Weights of a small mixture-of-experts language model, trained from scratch on English Wikipedia: 528M tokens.
Below are experts of layer 5 (counted from 0) of a mixture-of-experts language model. Rows are named router (the router's row for the expert) and show model dimensions 0-95. Each number is 128 + 32 x the weight over its row's rms, rounded and kept within 0 to 255.
After each expert's rows: a language model's description of what the expert responds to. This comes from a sample of Wikipedia text that the model never trained on.

# expert 24
router [199 122 167 132  99 140 156  97  94 127 114 129 100 131 138 137 160 150 168 116 118 154  87 122 146 101 137 185 126 152  96 121 119 114  80 120 153 122  87 162  90  88 152 143 163 139 128 101 150 194  99 133 169 137 149 135 137 149 175  83 153  99  96 208 112 109 150 159 116  94 137 141 136 156  74 162 118 199 119 131 161  90 178 120 162 104 113 163 138  97 105 129 142 173 142  94]
Description: Mid-word Latinate syllables

# expert 33
router [133 133 141  99 146 205 119 107 187 114 144 134 121 110  85  97 101 175 121 119 123  88 136 117 134 143 167 202 159 169 140 117 153 142 194 125 169 106  34 129 192 158 173 144 174 125 162 112 121 118 162 128 117  85 139 166 119 121 131 129  61 125 178 114  77  91 120 111 153  99 205 109 133 109  77  91 115 144 129 141 133 125 115 128  64 152  89 145  88  92  95  97 138 111  91 130]
Description: Media work nouns

# expert 39
router [ 87 139 129  94 140 170 167 172 156 118 177 157 126 101 107 123  81 111  68 139 168 131 179  97  98 115 148 157 126 119 148 133 173 146 186 119 121  78  74  88 141 166 112 176 121  83 127  93 138 124 112 104 105 132 138 151 124 122  87 100  56 117 161 122 109 177 145 150 190 126 163 127 120  96 116 174 143 119 134 160  92 128  71 114  66 123 147 119  97  81 135 141  61  83 123 106]
Description: Articles and possessives

# expert 10
router [ 77 122 159 129 191 122 137 181 131 118 180 167 160  92 185 138  92  74  79 128 140 130 111 103  84 148 160 141 127  87  84 137 172 169 175  97 108 123  54  85  86 137 123 124 169  63  92 101 100 138 101 100 130 115 133 144 113 156 122  72  97 163 141 132 130 198 123 163 218 128 167 106 129 126 125 171 108 144 113 140  75 119 117  96  64 137 108 163 139 127 120  99  99  74  80 135]
Description: Name-initial word pieces

# expert 0
router [185 132 138 141 133 122 129 111 111 140 134 125  88 139 102 150 133  68 135  97 129 171 105 110 135 107 132 176 102 143 134 153 111 100 147  93  95  53 157 130  69 158 102 165 160 118 107 142 162 117 163 109 129  99 162 177 134 114  62 149  94 103 144 129  63 140 119  84 102  85 144  22 142 166 134 121 192 160 161 142 158 124  86 155  72 154  95 149  93 130 104 128 188 119 175 142]
Description: Final digits of numbers

# expert 8
router [ 81 133 145  98 160  99 138 105  83 128 119 123 125 162 132 143 149 134 148  90 131 126 114 150 128  88 145 190  93 185 143 110  73 136  92 123 114 131 159 118 149 141  73  98 130 140  98 125 152 140  85 105 139 162 159 131 179 143 144 119 149 109 125 200 191  81  45 137  96 122  79 133 126 154 166 190 105 176 110  41 131 105 206 155 118 125 110 109 130 102 136 124  86 115 167 147]
Description: Single consonants in names

# expert 14
router [129 106 121 135  85 150 111 118 162  86 122 152 111 125 100  80 133 173 103 129 108 152 157  77  88 154  85 199  84  99 116 123 106  75 176 102  55 162  99 171 145  46 114  91 103 142 153 151 102 138 130 134 106 134 128 137 104 186 139 148 142 140 185 128  99 166 155 122 150 205  91 138 121 119  84 100 154 148  94 160 125 137 116 156  71 117  56 116 101 116 141 136  64 113 173  81]
Description: Attributive adjectives

# expert 20
router [124 133 131 160  88 152 119  59 148 116 172  94 156  97 129 149 123 159 116 151 105 162  69 142 160 147 136  95 146 142 116 161 121 110 113 105 175 121 185 135 108 146 109 105 206 103  80  80 151 172 116 119  85 110 111 147 176 173 164 161 114  88  60 132 191 142 171 166  79  83 103 101 137 194 155  94 179 122 114  98  95 130 132 146 128 108 130  79 102 142 166 136 145 165 148 123]
Description: Word-second pieces

# expert 28
router [180  86 112  90 156 185 150 109 164 123  92 174 148 169 121  97 183 123 121 104 110 113 142 122 114  69  73 119 144 139 136 155  74 117 142  92 125 120 186 128  81  91 161 112 118 173 108 103  91 137  93 154 181 108 120  76 103 107  71 102 140  96 189 168  93 119 130 159 116 111 132 132  88 101 130 162 100  83 201 154 140 125 158 102 159  99 177  68 141 136 115  68 111 121 110 120]
Description: Name endings

# expert 16
router [123 112 141  95 103 137 108 154 165 122 172 110 177 144  80  88 185 121 109 152 146  90 114 145 131 171  75 174 107  96 130 135 162 132 107 191  62 116 165 134 132  99  88 119 142 149  96 166  99 113  94  72  68 125 158 110 103 151  79 141 129 101 146 102 130 183 154 101 154 110 176 162 189 165 135 144 125 127 114  76  96 125 138 100  63 149 174 119 221 124 124 110 116 140 203 124]
Description: Given names

# expert 13
router [139 105 136 131  70 154 131 151 104 119 120 122 141 131  90 101 120 154  94 155 138 121 168 147 115 141  76  82 163 152 148 145 144 128 155 123 132  81 179 150 106 108 126 147 170 128 106 179  84  79 108 172 115  68 145 111 161 105 138 178  58 135 108 176 158  76 144 143 132 134  71 138 114 152 160 137 103  89 164 155 156 136 112 122 101 106 124 104 178 121 142 157 112 125 165 159]
Description: Foreign name endings

# expert 7
router [110 149 152 152 142 129 157 137  99 143  87  91 191 153  61 174 130 143 109  87 102 143  50 124 101  86 180 132 135 167 159  99 100 161  84 101 104  90  94  91 121 161 136 116 160 135 124  64 143 161  28  99 155 192 140 121 157  56  91 140 117 151  73  98 113 157 158  61  77 116 191 161 109 160 163 184 124 101 110  90 129 118 110 170 105 101 103 118 128 108 143 151 165 131 144 126]
Description: Capitalized word-initial pieces

# expert 36
router [161 173  84 140 113 121 121 124 100 184 186 106 102 125 109 172 150  92 119 105 125 148  91 118 135 100 130 153  64 194 123 134 147 128 144 160  96 109 139  57  94 131 107 137 124 125  77  93 136 113 171 141 139 159 124 171 124 140 135 134 119 135 198 124 125 180  76  54 171 164 161  70 167  95 140  98 107 173 131 147  93 151 101 113 108 138 147 119 101 173 175 125 152  72  92 138]
Description: Inner digits of years